{"n_layer": 9, "d_model": 384, "n_experts": 64, "experts_per_token": 4, "d_expert": 160, "d_shared_expert": 0, "activation": "gelu", "moe_layers": [0, 1, 2, 3, 4, 5, 6, 7, 8], "router_score": "softmax", "normalize_top_k": false, "routed_scale": 1.0, "balance_loss": 0.000497, "balance_bias": true, "init_std_router": 0.0181, "lr_router": 0.000592, "vocab_size": 8192, "norm": "rmsnorm", "norm_eps": 1e-05, "tie_embeddings": true, "optimizer": "adamw", "lr": 0.00196, "beta1": 0.9, "beta2": 0.95, "batch_tokens": [131072, 262144], "seq_len": 2048, "train_tokens": 685200000, "steps": 4039, "dataset": "wikipedia_en"}
Below are experts of layer 4 (counted from 0) of a mixture-of-experts language model. Rows are named router (the router's row for the expert), up (a neuron's input weights, with its number) and show model dimensions 144-191. Each number is 200 + 40 x the weight over its row's rms, rounded and kept within 0 to 999.
Before each expert's rows: "comes after" lists some tokens at least twice as common just before its tokens as in all text; "mostly gets" lists some tokens that are sent to it at least half of the time. This comes from a sample of Wikipedia text that the model never trained on. Tokens count by the router's weight.

# expert 9
comes after: "19", "20", " ", "18", " (", " U"
mostly gets: " town", "″W", " UTC", "+", " ==\n", " °"
router,246,183,231,238,229,175,230,208,201,155,149,182,220,231,140,211,256,259,154,183,198,174,235,177,190,179,229,237,222,257,259,141,203,235,186,181,198,250,188,200,293,230,193,167,227,132,144,201
up0,226,224,213,237,167,227,217,266,256,199,185,267,218,221,183,145,175,147,220,259,213,234,186,210,248,189,210,246,167,246,284,246,147,210,159,223,195,224,214,138,178,208,248,285,141,202,229,14
up1,211,102,270,237,186,251,172,218,198,216,220,162,150,172,221,196,196,139,131,181,266,173,223,182,171,247,166,214,248,186,202,210,252,205,197,206,170,268,167,246,190,194,181,163,225,200,138,202
up2,238,218,209,160,198,273,275,232,177,177,211,122,265,212,237,180,226,202,245,178,198,185,282,196,205,202,141,191,231,245,175,202,169,192,179,230,178,189,206,220,226,214,208,136,171,226,214,175
up3,185,204,194,176,250,205,224,174,142,253,218,178,234,249,309,215,157,215,270,187,135,226,195,266,194,203,288,161,201,166,204,175,196,177,244,202,250,145,197,226,148,179,275,203,194,232,161,150
up4,120,179,189,193,151,195,201,234,220,181,146,187,96,174,198,218,194,171,200,197,231,154,268,190,146,201,120,174,218,106,234,234,275,191,224,204,294,198,260,204,179,232,153,145,241,224,246,233
up5,166,125,183,223,269,172,185,186,191,238,224,161,187,130,255,182,178,162,187,187,213,189,169,234,265,120,232,269,275,215,201,277,230,230,189,168,216,183,218,288,139,292,184,168,267,225,131,264
up6,175,263,265,178,211,283,283,167,241,191,236,190,241,277,255,192,141,167,220,65,177,213,238,199,164,235,267,197,237,165,165,232,170,186,279,122,277,224,182,159,144,221,219,204,257,240,238,222
up7,248,185,174,226,156,194,203,229,201,262,228,160,206,178,184,145,136,227,231,166,316,205,269,183,131,226,147,182,179,242,194,148,226,201,200,218,186,214,243,169,156,217,253,196,207,310,160,155
up8,188,199,217,267,263,191,128,142,178,251,237,162,147,190,259,167,198,138,237,314,193,162,204,196,175,178,208,201,209,207,141,231,161,181,204,233,163,223,167,158,219,309,213,217,226,152,241,145

# expert 26
comes after: " of", ",", " as", " with", " to", " for"
mostly gets: " their", " un", " where", " its", " this", " when"
router,132,177,143,231,184,196,241,239,223,217,254,254,149,217,220,196,152,135,221,230,199,99,265,168,266,199,212,222,110,177,176,248,170,262,229,159,243,149,236,198,202,281,237,244,154,200,173,148
up0,191,168,248,198,224,253,174,152,259,211,181,183,205,240,171,154,200,158,267,260,184,151,240,262,223,226,134,254,185,190,168,199,192,202,159,233,217,304,145,209,243,166,197,101,233,169,235,268
up1,222,160,208,264,232,162,212,241,170,219,201,108,183,131,206,190,248,194,169,313,182,173,203,232,187,239,215,217,294,197,201,246,202,255,141,182,213,251,191,217,149,198,191,201,192,136,199,180
up2,251,282,244,189,177,219,239,220,199,283,142,159,244,202,139,157,189,218,175,140,145,159,228,303,114,182,220,190,212,263,160,174,202,177,170,171,196,233,249,239,316,261,163,127,187,197,201,161
up3,221,179,183,195,241,223,170,178,189,150,226,239,189,236,172,228,276,214,202,292,326,205,263,196,223,157,201,254,171,281,196,200,280,204,156,175,206,265,161,217,273,200,221,231,171,166,250,210
up4,222,167,242,188,261,245,204,203,165,227,206,230,189,237,239,155,234,276,264,213,178,184,194,272,233,212,190,227,231,173,205,268,234,249,159,248,176,176,244,209,171,187,152,128,229,255,215,225
up5,171,185,219,169,176,177,229,167,206,218,166,193,236,130,137,223,202,210,266,176,254,246,197,220,197,283,261,208,232,247,224,212,143,231,226,153,205,260,251,210,180,253,239,179,178,272,241,162
up6,215,244,196,149,186,232,164,141,177,204,172,166,142,220,163,212,218,257,223,144,123,134,151,253,251,175,255,266,189,179,169,242,121,210,266,213,197,215,169,237,184,171,142,125,111,183,166,232
up7,195,171,175,251,172,180,193,186,150,184,205,180,212,142,233,132,207,152,258,160,243,208,258,210,217,276,200,202,235,176,197,160,191,263,151,196,227,184,208,190,178,249,223,248,198,161,170,133
up8,173,228,182,225,241,217,184,195,192,177,249,167,191,157,130,195,216,228,264,168,188,233,173,167,180,197,199,186,147,201,183,249,203,201,174,165,93,146,212,274,189,182,224,176,243,208,133,257

# expert 29
comes after: " |", ".", "-", "|", ":", " D"
mostly gets: " M", " P", " V", " D", " C", " F"
router,123,212,216,193,199,179,281,153,184,283,164,165,216,216,199,225,169,192,237,275,251,202,152,233,191,171,212,243,158,167,146,199,182,274,241,209,159,160,256,137,260,181,181,205,206,201,142,227
up0,230,171,216,143,209,250,186,305,192,235,266,243,282,127,158,199,197,191,182,170,241,215,276,218,188,218,218,213,134,205,197,199,121,273,176,177,245,271,209,215,174,183,154,158,131,179,201,266
up1,157,163,145,246,207,219,145,207,256,241,229,224,101,194,252,185,210,207,221,150,225,189,230,172,241,268,250,312,168,135,226,195,162,218,178,199,304,243,150,190,108,187,238,172,158,116,186,304
up2,153,214,210,247,166,184,216,185,241,229,181,183,169,175,195,215,130,241,184,129,130,127,245,173,184,143,254,246,162,200,177,245,266,129,247,191,184,214,194,199,234,210,250,239,254,163,243,148
up3,189,183,243,196,269,257,218,195,235,188,146,253,269,255,165,239,237,252,122,182,264,159,200,209,179,187,214,218,211,194,176,224,178,182,212,187,188,165,202,278,192,202,218,220,284,203,220,160
up4,242,190,258,192,189,216,180,204,170,144,227,171,151,254,223,131,292,199,170,158,163,193,198,197,138,249,253,188,262,213,209,162,213,220,168,212,181,172,227,131,201,221,227,207,261,209,203,176
up5,228,209,133,222,245,312,182,262,152,165,180,124,163,207,203,146,234,200,204,178,176,192,184,149,154,245,229,198,191,288,148,258,178,256,220,207,167,247,187,211,212,220,182,212,195,215,219,184
up6,188,137,150,212,216,157,181,213,225,181,183,185,233,243,205,225,117,225,170,144,222,175,236,223,222,151,224,214,194,259,209,199,158,171,229,87,163,174,153,273,194,211,151,225,142,184,201,201
up7,160,193,160,177,241,245,218,204,169,215,220,207,215,181,203,144,156,251,253,195,200,209,194,217,181,109,263,206,158,236,157,209,204,175,164,215,183,222,213,213,182,168,175,206,225,245,231,171
up8,218,229,190,228,177,115,197,234,165,219,196,213,218,218,205,125,249,209,303,160,212,236,179,259,147,266,240,185,109,182,129,262,177,169,201,224,245,136,200,230,206,239,174,102,167,236,202,191

# expert 8
comes after: " |", ",", " in", "|", "wood", ";"
mostly gets: "″N", " ", ",", "'\n", "aged"
router,174,212,206,241,246,251,206,231,199,266,189,155,217,234,178,202,212,207,245,237,157,280,189,184,235,199,172,227,199,212,216,219,135,198,159,253,221,189,125,139,133,157,186,163,257,245,223,185
up0,236,254,179,167,134,164,130,283,192,113,178,226,251,199,217,132,203,154,194,191,220,254,211,223,237,206,154,282,113,172,201,215,191,171,185,230,192,187,134,179,182,233,191,222,204,263,247,258
up1,154,213,214,225,151,207,204,238,188,166,148,198,195,218,131,174,102,177,147,152,243,172,198,198,223,223,194,201,197,249,169,275,195,241,210,219,211,181,175,318,152,278,168,185,218,213,181,179
up2,234,227,209,216,267,188,156,186,209,275,216,195,155,186,165,232,208,167,189,184,237,183,220,226,313,216,168,287,256,173,218,207,227,190,217,182,183,216,174,160,167,198,135,210,241,182,130,231
up3,168,233,189,160,200,228,316,167,256,170,148,141,224,170,147,158,98,135,156,218,200,221,240,262,187,218,212,257,253,190,287,205,229,207,174,229,182,192,254,194,171,246,194,232,228,215,168,80
up4,214,105,164,249,173,202,188,250,179,186,138,162,236,200,218,185,183,199,176,173,272,204,167,168,199,117,152,123,266,161,208,235,216,247,196,267,188,239,227,195,143,206,188,118,195,204,151,192
up5,226,181,154,236,212,234,133,173,208,198,210,154,183,155,217,189,167,237,252,232,198,243,149,210,169,191,173,245,220,145,175,134,205,148,231,279,246,208,121,245,139,198,169,278,205,178,218,202
up6,174,285,262,119,192,194,206,237,242,218,241,236,117,186,222,185,181,208,223,156,201,193,218,294,267,208,143,172,202,281,252,232,229,199,238,175,171,166,176,127,202,189,122,233,177,213,102,267
up7,180,216,176,202,232,119,169,200,227,212,310,222,216,146,221,49,228,212,189,232,187,198,237,241,207,196,108,247,173,198,191,221,183,196,199,157,223,182,199,234,237,268,204,296,189,203,207,134
up8,241,192,203,185,193,158,249,168,202,243,283,180,172,79,216,170,216,160,214,199,217,242,208,204,192,183,106,148,228,226,206,286,228,141,242,163,236,222,175,193,226,245,188,135,225,198,233,240

# expert 28
comes after: " |", ")", "0", "%", "1", "3"
mostly gets: " |", "°W", "/a", " DF", "°E", " None"
router,184,263,249,257,167,150,261,165,224,191,232,184,251,165,230,205,141,192,269,163,200,119,187,133,145,148,216,212,132,245,142,214,178,226,195,220,269,245,172,171,137,228,172,232,240,149,214,179
up0,257,174,228,194,237,161,212,204,237,220,204,242,234,231,193,228,229,152,222,195,123,225,213,220,218,201,249,210,169,155,197,163,100,128,130,147,256,109,237,244,166,181,147,157,174,181,195,123
up1,185,263,207,164,204,197,174,282,205,129,224,251,154,194,215,223,121,110,180,235,195,196,206,180,240,161,200,215,168,198,228,170,194,131,252,215,267,205,287,181,185,213,96,210,178,237,199,123
up2,241,171,197,164,161,206,259,222,251,158,251,194,225,238,190,216,150,148,182,227,242,186,151,197,243,227,176,181,201,182,156,231,172,165,188,164,259,244,200,172,156,278,143,168,245,200,165,74
up3,220,238,182,159,285,137,188,171,284,136,144,221,206,172,213,199,240,283,192,206,180,212,251,205,197,198,237,225,180,107,257,233,188,173,301,194,146,235,245,205,214,167,247,251,168,234,220,221
up4,258,197,194,251,260,221,123,170,236,149,139,215,266,239,224,181,185,207,186,169,169,243,200,247,165,166,248,203,137,239,182,165,200,148,167,162,268,213,229,175,181,252,146,209,204,180,138,269
up5,254,143,223,175,260,212,223,250,291,269,207,249,184,213,176,183,238,237,233,208,238,242,171,201,222,201,167,195,201,145,206,228,222,224,138,194,241,188,186,222,172,220,201,169,261,234,172,153
up6,190,190,205,198,208,202,222,153,186,178,223,106,265,185,168,169,197,195,206,237,165,177,205,181,181,173,206,251,200,113,221,195,231,160,265,205,240,225,202,260,258,211,180,225,241,187,210,139
up7,244,217,124,172,230,261,168,153,193,175,166,177,235,169,217,220,149,179,191,183,146,167,176,275,200,186,154,301,167,236,168,174,170,203,191,168,228,204,201,174,204,263,112,204,168,209,165,275
up8,236,170,198,283,252,198,240,221,169,236,226,158,84,217,201,206,264,200,218,214,219,223,220,153,196,225,199,228,203,183,148,263,213,213,169,130,159,223,220,243,203,193,227,167,197,195,164,159

# expert 30
comes after: ".", ",", ".\n\n", " that", ").", " \""
mostly gets: " which", " this", " t", " This", " where", " that"
router,167,228,179,221,163,138,200,222,143,196,189,228,120,141,230,194,218,174,189,236,165,169,206,192,274,190,162,172,232,170,254,238,245,222,221,199,195,145,233,149,213,238,206,220,198,273,140,222
up0,224,261,288,201,158,195,206,271,184,95,203,182,182,208,216,159,188,262,147,187,239,200,229,201,148,204,239,245,220,273,220,118,132,291,271,213,221,218,172,163,195,207,293,169,170,110,219,234
up1,193,157,186,235,230,200,190,250,214,195,105,193,162,261,245,195,208,176,179,252,234,243,204,290,187,209,210,151,213,173,227,197,193,234,189,204,232,223,176,203,223,220,176,185,217,152,251,149
up2,279,201,234,246,269,286,194,151,164,209,291,208,177,237,168,156,322,181,165,201,244,197,172,159,218,93,164,189,195,117,196,213,266,133,205,181,246,226,283,251,247,185,170,245,210,89,227,127
up3,215,103,216,273,178,230,193,232,200,211,194,192,183,234,153,146,161,179,160,155,194,191,209,161,186,146,257,166,135,142,171,215,234,187,229,297,122,174,225,235,142,181,123,210,245,145,254,180
up4,228,183,205,221,187,235,150,206,236,210,193,194,238,219,96,211,189,245,266,179,205,258,238,234,225,238,265,238,159,185,190,162,177,136,276,208,185,223,152,202,184,188,264,190,192,223,235,159
up5,199,249,202,156,210,168,209,296,195,170,235,99,218,147,150,216,208,219,232,233,97,162,161,185,182,163,214,260,178,193,134,221,245,195,158,188,244,202,215,219,176,187,206,279,281,186,160,172
up6,231,93,193,195,195,213,238,227,193,177,250,215,250,240,211,117,154,197,182,216,212,151,184,232,208,230,162,247,165,145,165,196,130,149,223,160,183,219,210,254,177,247,249,202,275,195,95,221
up7,237,116,268,157,312,219,201,216,177,180,187,208,173,150,225,204,120,146,248,210,201,236,257,253,202,185,124,282,192,152,240,183,237,196,179,241,172,211,180,200,161,210,174,205,197,190,202,117
up8,235,152,202,175,247,173,182,252,209,148,248,185,198,124,181,230,137,206,206,273,222,193,166,116,211,180,208,278,265,206,273,190,226,168,166,247,164,197,174,152,251,161,257,156,204,181,160,218

# expert 36
comes after: " ", ",", "–", " July", " May", " in"
mostly gets: " November", " October", " April", " December", " February", " July"
router,225,191,256,223,236,237,212,241,166,223,209,139,251,276,131,176,246,208,250,254,225,250,182,222,133,177,268,201,149,258,220,185,169,262,159,211,238,232,201,240,220,176,197,163,213,241,216,162
up0,210,158,220,176,185,198,283,221,215,229,223,210,192,216,241,141,185,223,186,143,191,250,130,148,213,161,208,192,153,204,170,192,220,235,232,198,267,216,146,180,219,199,183,181,162,222,247,252
up1,273,187,177,143,223,207,143,166,273,229,163,180,236,177,166,174,204,223,211,163,230,241,218,251,249,179,101,196,239,144,177,266,294,173,241,194,181,272,211,203,221,239,202,217,196,217,173,107
up2,302,200,179,211,164,188,173,292,178,223,173,208,221,213,202,243,190,110,138,194,170,257,189,204,264,218,239,327,231,214,97,177,130,165,206,174,145,178,123,228,177,209,185,209,193,218,133,195
up3,219,218,185,192,227,202,236,169,147,211,183,154,241,210,213,172,171,215,245,182,202,236,247,186,188,190,149,215,183,172,228,197,182,204,336,274,254,128,192,250,214,212,256,213,116,254,216,155
up4,201,227,176,134,219,191,261,203,128,170,207,196,251,210,190,134,184,124,213,183,191,258,174,253,165,232,212,222,162,138,207,187,210,189,243,156,232,188,240,233,122,215,136,149,215,175,161,195
up5,225,239,182,146,229,233,193,159,178,232,220,180,139,170,235,232,190,148,202,208,198,192,156,239,239,237,160,283,195,185,150,144,279,187,222,154,183,162,164,208,189,197,195,183,229,199,191,285
up6,228,245,204,168,224,254,222,103,208,207,164,144,227,178,207,204,181,170,234,235,180,279,138,185,213,206,224,200,161,209,178,225,164,225,170,206,154,219,104,169,200,164,95,155,150,172,189,274
up7,152,283,174,155,227,236,181,266,151,150,239,168,153,196,196,216,242,210,208,169,247,167,156,173,223,185,179,245,182,94,210,214,260,169,202,195,172,242,272,339,166,212,250,187,181,254,198,150
up8,162,225,250,210,198,211,135,259,213,152,173,214,191,190,247,245,248,216,200,156,246,196,152,154,159,216,174,212,182,210,179,289,228,179,286,181,172,213,216,275,190,237,208,245,208,215,130,166

# expert 53
comes after: ")", " |", "\"", " —", "2", "0"
mostly gets: " |", " :", " ENG", "\":", " GBR", ":"
router,175,228,201,193,136,201,216,136,151,178,243,215,222,149,254,210,196,264,218,223,247,253,193,167,147,242,236,171,256,236,149,184,164,244,143,218,237,188,196,136,177,223,230,203,209,151,199,221
up0,257,153,230,214,142,151,146,281,291,225,242,193,223,210,208,178,227,237,225,168,181,192,182,219,208,206,163,170,151,163,226,193,230,239,213,190,257,146,224,200,188,220,184,203,254,251,212,260
up1,175,167,179,229,176,225,220,270,164,170,202,189,155,250,173,208,247,188,219,185,286,259,208,214,265,223,221,189,221,256,126,203,212,238,155,173,159,151,156,194,280,240,153,163,160,284,225,134
up2,271,254,189,193,207,250,241,166,236,213,130,191,275,229,141,187,189,241,198,194,260,261,227,249,214,222,242,133,153,95,181,204,170,166,224,176,199,188,113,175,231,243,104,204,225,246,165,265
up3,153,177,211,223,255,193,240,241,283,280,222,220,212,208,207,223,226,199,218,239,227,216,223,210,224,258,128,255,257,180,187,254,177,164,166,194,274,230,288,202,222,189,151,186,175,249,155,95
up4,193,217,183,171,173,195,237,207,201,197,210,155,163,282,218,175,253,141,161,203,156,257,226,276,192,246,144,185,140,224,177,177,144,159,169,208,162,189,143,198,130,224,160,140,158,177,197,201
up5,214,151,119,225,230,228,183,293,228,191,194,243,242,194,239,155,183,227,207,273,261,231,230,198,196,193,143,207,212,191,216,247,239,213,198,208,191,142,196,179,198,218,189,221,216,229,267,133
up6,232,214,224,208,246,198,139,209,194,187,227,168,266,260,214,197,232,157,189,152,167,208,247,150,158,231,197,230,170,211,192,217,255,224,178,163,255,136,250,254,123,284,189,146,178,231,147,210
up7,217,140,157,232,144,239,169,207,192,233,118,143,209,238,156,198,284,147,212,174,153,209,161,167,243,227,224,211,166,259,220,216,130,203,217,219,220,192,219,239,184,173,173,173,218,188,173,158
up8,181,235,211,201,206,152,178,250,164,152,180,226,190,239,185,252,177,209,254,193,221,182,139,188,193,254,133,172,144,172,210,127,248,302,151,172,197,104,196,207,208,200,121,163,214,209,236,171

# expert 18
comes after: " the", " of", "-", " and", " a", " The"
mostly gets: " New", " National", " River", " national", " public", " Indian"
router,171,119,201,200,223,267,189,119,242,213,278,198,180,231,208,183,195,196,145,169,152,175,162,142,189,181,164,195,180,148,156,208,188,111,160,146,150,187,130,242,149,174,206,180,177,151,198,166
up0,131,254,167,123,263,148,176,251,122,246,181,203,167,210,185,216,190,208,215,218,168,165,229,176,242,231,223,244,207,230,181,193,269,174,216,217,191,238,213,254,192,234,193,77,201,115,126,239
up1,211,204,124,167,239,134,218,218,177,193,187,264,220,258,178,162,171,229,216,216,209,173,180,154,146,138,110,237,226,251,154,223,188,260,220,186,244,224,219,248,192,285,176,186,216,137,139,161
up2,220,254,208,224,154,238,245,228,243,241,243,222,176,190,140,233,198,204,224,211,215,193,255,248,199,249,223,264,168,169,191,226,228,223,139,203,215,242,173,204,247,158,225,140,244,138,165,196
up3,195,233,163,205,208,104,203,195,137,217,234,281,287,202,156,207,210,198,232,206,247,233,170,187,270,190,165,220,191,246,155,209,127,212,163,273,255,200,196,203,196,166,189,192,240,176,162,225
up4,185,197,182,223,215,226,130,196,212,246,202,205,247,191,224,216,232,229,211,213,186,224,209,148,220,210,228,228,201,239,218,226,217,238,259,297,235,154,202,277,251,141,172,225,209,172,240,190
up5,227,221,113,175,208,165,170,186,216,248,184,196,146,192,187,212,182,204,249,238,192,163,179,227,256,213,187,210,146,173,186,158,271,227,160,257,245,168,232,244,131,195,170,267,262,234,248,213
up6,280,199,260,265,252,238,204,206,237,142,222,220,194,164,173,220,182,178,200,195,238,179,257,272,126,193,212,161,214,195,215,189,248,189,136,191,183,174,234,194,168,217,273,223,232,191,200,169
up7,188,226,188,263,229,206,221,176,173,153,205,142,177,260,193,205,247,206,233,217,243,183,270,175,218,280,241,304,164,163,159,156,140,171,228,250,225,153,211,247,252,241,204,184,217,212,186,214
up8,216,224,256,211,223,227,157,187,212,172,202,193,192,217,232,221,220,260,194,187,161,168,287,222,225,155,161,186,174,166,160,280,253,199,180,211,219,203,231,279,174,184,209,82,220,207,200,149

# expert 55
comes after: " of", " one", " that", " in", " to", " part"
mostly gets: " that", " because", " how", " if", " considered", " about"
router,182,232,195,229,173,234,186,225,104,238,237,207,138,229,226,200,176,113,219,142,116,148,193,166,187,172,274,175,195,183,170,198,156,187,244,187,240,204,216,152,192,166,254,177,99,187,230,169
up0,292,192,304,223,201,214,166,152,230,197,158,167,179,208,222,209,253,224,191,177,232,129,211,186,246,165,210,202,207,293,183,241,293,260,202,169,165,235,160,222,295,171,171,158,179,231,147,90
up1,247,121,201,220,238,228,154,207,196,163,185,152,128,166,232,93,248,245,143,171,220,185,211,238,182,237,149,260,254,192,199,111,199,134,301,175,176,130,250,253,156,242,211,240,247,186,251,239
up2,223,151,232,228,215,239,207,236,205,129,168,287,217,231,183,183,118,157,258,200,249,144,212,240,154,229,255,189,220,192,223,166,183,221,237,268,271,173,225,216,196,204,168,162,204,184,233,169
up3,301,163,229,260,266,195,206,239,207,146,226,224,246,225,205,188,191,156,151,330,240,219,238,218,156,225,143,190,254,138,200,187,201,162,188,238,193,208,150,224,260,215,117,152,215,213,228,166
up4,167,153,228,237,181,205,218,182,237,249,198,131,142,159,212,244,218,182,96,140,216,178,242,213,133,287,233,233,214,181,184,175,272,238,260,144,231,214,221,147,221,232,220,222,191,245,224,207
up5,134,197,197,251,151,114,236,131,216,231,185,154,166,171,191,281,209,230,158,155,186,186,258,216,186,140,229,170,230,172,206,257,219,230,174,262,217,267,230,175,274,174,204,160,187,270,201,182
up6,200,235,146,218,229,187,251,208,184,122,252,234,167,250,138,153,171,142,252,202,204,215,257,216,218,190,193,209,151,126,152,152,163,203,125,266,198,189,207,226,259,243,182,218,189,188,176,226
up7,210,175,127,242,127,301,197,287,187,212,167,212,203,233,168,203,209,178,217,183,198,152,194,181,257,245,254,216,166,166,84,248,165,207,243,275,217,167,155,211,194,150,166,188,209,234,275,202
up8,177,308,183,202,129,202,115,147,245,182,259,214,231,174,186,223,199,259,240,225,181,176,191,202,188,181,153,200,177,229,143,218,148,184,172,281,239,242,169,241,204,228,193,214,263,197,173,303

# expert 38
comes after: "19", "20", " ", "–", " |", "18"
mostly gets: "94", " University", "93", "95", "96", "88"
router,169,246,221,210,110,161,245,166,246,213,192,160,230,292,118,240,232,200,149,169,197,159,240,161,193,267,229,179,174,178,222,196,170,206,190,293,255,269,177,203,154,204,168,148,210,254,227,228
up0,270,204,213,132,219,189,199,158,267,215,230,178,164,171,159,173,226,206,184,135,174,182,211,237,278,263,185,163,228,233,144,199,270,134,156,185,172,278,142,192,295,221,189,239,157,228,197,232
up1,277,172,212,123,169,193,189,125,170,201,224,120,150,163,203,180,197,178,218,160,258,240,173,230,183,207,178,229,231,214,172,201,202,257,225,119,192,278,184,194,215,179,189,228,241,216,227,180
up2,173,172,174,205,197,280,230,165,179,175,248,168,227,226,202,211,266,221,219,237,178,226,178,190,210,210,153,262,250,236,225,237,222,112,218,168,202,233,165,218,195,258,176,179,181,224,227,190
up3,163,258,204,185,205,200,188,173,143,221,238,156,185,184,190,214,189,164,156,101,226,230,158,189,210,171,230,166,153,227,187,256,265,240,232,202,236,123,226,242,206,240,195,184,260,226,254,231
up4,286,147,182,229,229,134,176,138,201,111,238,91,207,200,247,227,280,142,202,136,205,163,291,256,208,213,197,185,209,231,214,199,167,275,167,232,200,316,155,218,151,243,158,192,198,173,215,168
up5,212,151,162,183,240,233,200,189,182,166,206,147,209,166,290,191,224,186,192,167,172,165,172,229,193,203,223,183,166,238,197,140,184,226,268,244,242,234,216,155,224,252,172,254,146,177,165,225
up6,167,265,203,209,238,266,187,167,199,227,203,181,235,200,172,204,181,216,203,182,174,242,192,237,183,212,203,169,199,211,188,261,266,246,163,178,181,196,242,256,215,245,207,211,217,226,188,167
up7,248,210,196,253,152,169,187,215,223,234,188,182,87,189,175,191,258,206,221,128,224,211,202,173,144,258,185,205,244,159,177,242,228,273,197,180,279,267,240,256,231,239,177,230,249,217,152,173
up8,185,160,130,247,160,160,138,171,207,213,214,179,182,148,215,219,149,225,257,184,161,175,105,214,176,121,187,172,150,190,182,201,237,189,234,208,200,193,212,159,192,273,164,178,207,169,176,212

# expert 46
comes after: " the", " a", " and", " of", " to", " his"
mostly gets: " con", " cl", " def", " ass", " pro", " res"
router,228,152,166,221,217,242,126,176,191,169,210,231,154,173,195,177,271,172,182,187,209,136,197,279,249,245,143,187,146,196,219,220,318,173,198,217,241,251,208,191,198,195,182,186,288,227,165,242
up0,176,207,229,189,188,212,142,190,180,319,211,192,230,144,316,231,258,241,179,220,116,253,182,252,219,88,250,223,154,206,203,148,162,286,91,258,255,149,166,259,176,176,161,196,163,234,184,221
up1,220,145,249,175,233,176,117,211,205,226,182,209,149,105,208,197,130,225,233,191,238,199,277,200,206,162,183,274,201,225,139,150,148,167,214,238,226,251,212,93,227,237,95,239,186,177,224,211
up2,189,229,198,211,180,170,226,190,171,155,174,175,188,228,195,192,192,146,185,211,195,238,158,192,180,232,286,278,191,172,174,178,243,288,182,174,237,197,227,206,255,207,238,207,232,237,141,162
up3,238,200,228,192,187,170,202,177,214,163,231,169,193,244,188,124,218,190,293,200,137,248,203,207,139,183,218,244,153,178,186,278,240,242,153,230,180,224,154,199,154,262,221,132,240,136,209,191
up4,198,208,225,214,208,187,192,176,194,192,208,204,191,223,244,172,213,223,203,293,269,215,190,239,137,169,235,203,266,217,248,152,208,192,183,211,237,173,208,221,99,170,272,205,205,216,239,210
up5,242,194,204,213,188,258,217,178,234,266,196,252,112,266,175,149,257,239,204,270,218,139,127,248,200,266,222,212,157,257,202,240,201,258,171,193,143,186,194,204,220,306,237,217,294,182,209,250
up6,183,208,166,166,175,243,175,221,201,150,209,277,257,211,236,200,197,167,194,226,211,196,195,138,232,149,220,135,180,176,218,199,254,211,257,225,156,172,100,208,210,217,223,239,86,151,216,249
up7,193,195,179,184,187,193,165,293,118,235,181,175,233,204,204,200,152,227,178,128,211,207,212,243,208,236,258,210,139,124,240,132,271,305,220,266,217,135,188,197,211,229,202,233,196,190,230,139
up8,118,201,195,247,177,161,260,189,244,142,229,172,247,197,123,168,146,164,227,174,258,166,166,173,201,175,228,253,235,202,244,274,222,265,197,203,149,177,222,225,229,242,196,193,234,262,214,107